config.toml
d_model = 128
d_shared_expert = 64
n_groups = 8
groups_per_token = 4
vocab_size = 5397
beta2 = 0.95
seq_len = 512
Below are experts of layer 4 (counted from 0) of a mixture-of-experts language model. Rows are named router (the router's row for the expert) and show model dimensions 64-127. Each number is 500 + 50 x the weight over its row's rms, rounded and kept within 0 to 999. Numbers have three digits each.
After each expert's rows: a language model's description of what the expert responds to; "comes before" lists some tokens at least twice as common just after its tokens as in all text. This comes from a sample of Wikipedia text that the model never trained on. Tokens count by the router's weight.

# expert 18
router:471442428542456511540457479502487491457463543549484533465458509442522472473424465499521445460459543504553604582581523426503520562416432566489567573501466499443616555529567596536523449581407428
Infinitive "to" and modals like would, can, may before a verb, plus article-title heading ends and "On" opening a sentence.
comes before: " be", " the", " a", " have", "The", " take"

# expert 58
router:570520498514538428415400507415420599544553456470515485470520518579463430532528518493440543485461514499555560564473517490465488462481491511476448520509475552441496533496626583487467620461490558
Month names after in or on, and spaces or commas before a year or day number in dates, as in April 2013.
comes before: " ", "2", "1", "ance", "iction", "ge"

# expert 55
router:504465432461550504418464468568475511516434459477482557597564549578440546484456535468556431498432527465508484556496416571620457580515504443506562493493438471486521526454501404435467545443440427
Words in song and album discographies, like single, released, recording, album, used, and prepositions after them, as in "released on June 13".
comes before: " the", " by", " a", " in", " \"", " on"

# expert 36
router:507519539501571546513505521401439447513483524415481429454427553428426552483565529429611419616513563469464488487477464553553447542470586469455459531550590486434486534486566410539452503491432454
Country and nationality words and capital letters inside acronyms, such as US, States, American, England, and letters in NCAA, GBD.
comes before: " |", ",", "\n", ")", ".", "S"

# expert 52
router:382556543519516449472474506482496527491502529488477493497497520503507582448442432615494565435510510489552508385474526474647461461485571518497510505468447533415459466446487545441470441452536448
Inner pieces of Germanic, Slavic and Nordic surnames and place names, such as -berg, -mann, -stein, Grönh-ol-m, Krzys-z-tof.
comes before: ",", "i", " (", "\n", "ia", "o"

# expert 27
router:499409413432460563499516474433562456432520488423371553556469481480515511449431424436460557630438416505470449447405405466466540431515517533560530484448544496475444474456490477471484479413496446
Prepositions following a noun phrase, mostly of, also with, from, between, into, and slashes in career listings like U15 / 10.
comes before: " the", " a", " his", " this", " its", " their"

# expert 62
router:520581540545481410454433499544449476436576542509542496580494421367547417456543561511526504500482499489375578439458541455480498549498417494558508431534443515519446499457470517504456487533542531
Single consonant letters inside words and digits inside years, such as al-c-ohol, can-c-ers, Gar-c-ía, 1-9-93.
comes before: "7", "6", "3", "0", "8", "4"

# expert 50
router:464439458489491486438548484446493514461469532461537433502520530447520575454434542563543625533376379572475491510509489481562587488475532488549485526494481379483544419433506498531482563479516483
Verb suffixes like ing, ed, ise, and the endings of verb stems, as in surre-nder, ra-ise, allow-ing, comb-ined, disc-overs.
comes before: " the", " to", " by", " in", " a", " that"

# expert 4
router:519495468585604535515503518554469522514481493544472507514596509443483574472568450570554563458515489465477506505382453459507409499502531563486511452431478525485510515419464456451451464591489532
Role nouns and agent endings in biographies and succession boxes, such as President, member, director, Dr., and by after Preceded.
comes before: " of", "-", ":", ",", " and", " in"

# expert 7
router:561496482466491393481514407471562517507496412442412494560623477587527485516394547469459492393417462504553448551464573488481471418521444495418507491443483493524482519505403514603485555501503536
Short word pieces inside words, like ne in annexation, er in exercise, le in misleading; also year digits and foreign-name syllables.
comes before: "0", "5", "x", "4", "z", "ted"

# expert 29
router:525452547520556492525553559458395519545455570518541394544524462533508435576596401545514462529453520461405501500599374459536497465449543574542491410495477418551431382541522444518524540460510560
Opening stems of Latinate words at word start, e.g. com(ments), form, att(ack), offic(ial), def, ret, dep(ictions), produc(ers).
comes before: "ing", "s", "es", "ed", "al", "ers"

# expert 48
router:535496504505486534460477460493564532518449555516433525570445456443511484460463547516522510498554435540436542387538547555472608445550569556512535618440476408536552528440455427458513469569521467
Periods, commas and heading ends closing a clause, often after place or season words, as in Texas., Nigeria., Census Bureau,.
comes before: " The", "==", " He", " In", "The", " It"

# expert 15
router:562481464557516546556504485504547528563466582491447577528562449483518556510564572451459540570495531451503530577482458466489483482485494439506600490519507560535528508513470527454483529535567449
Mostly the word as, including Rankings are as of in tennis tables, plus role or part nouns like captain, head, man, author, per.
comes before: " a", " of", " well", " the", " an", " to"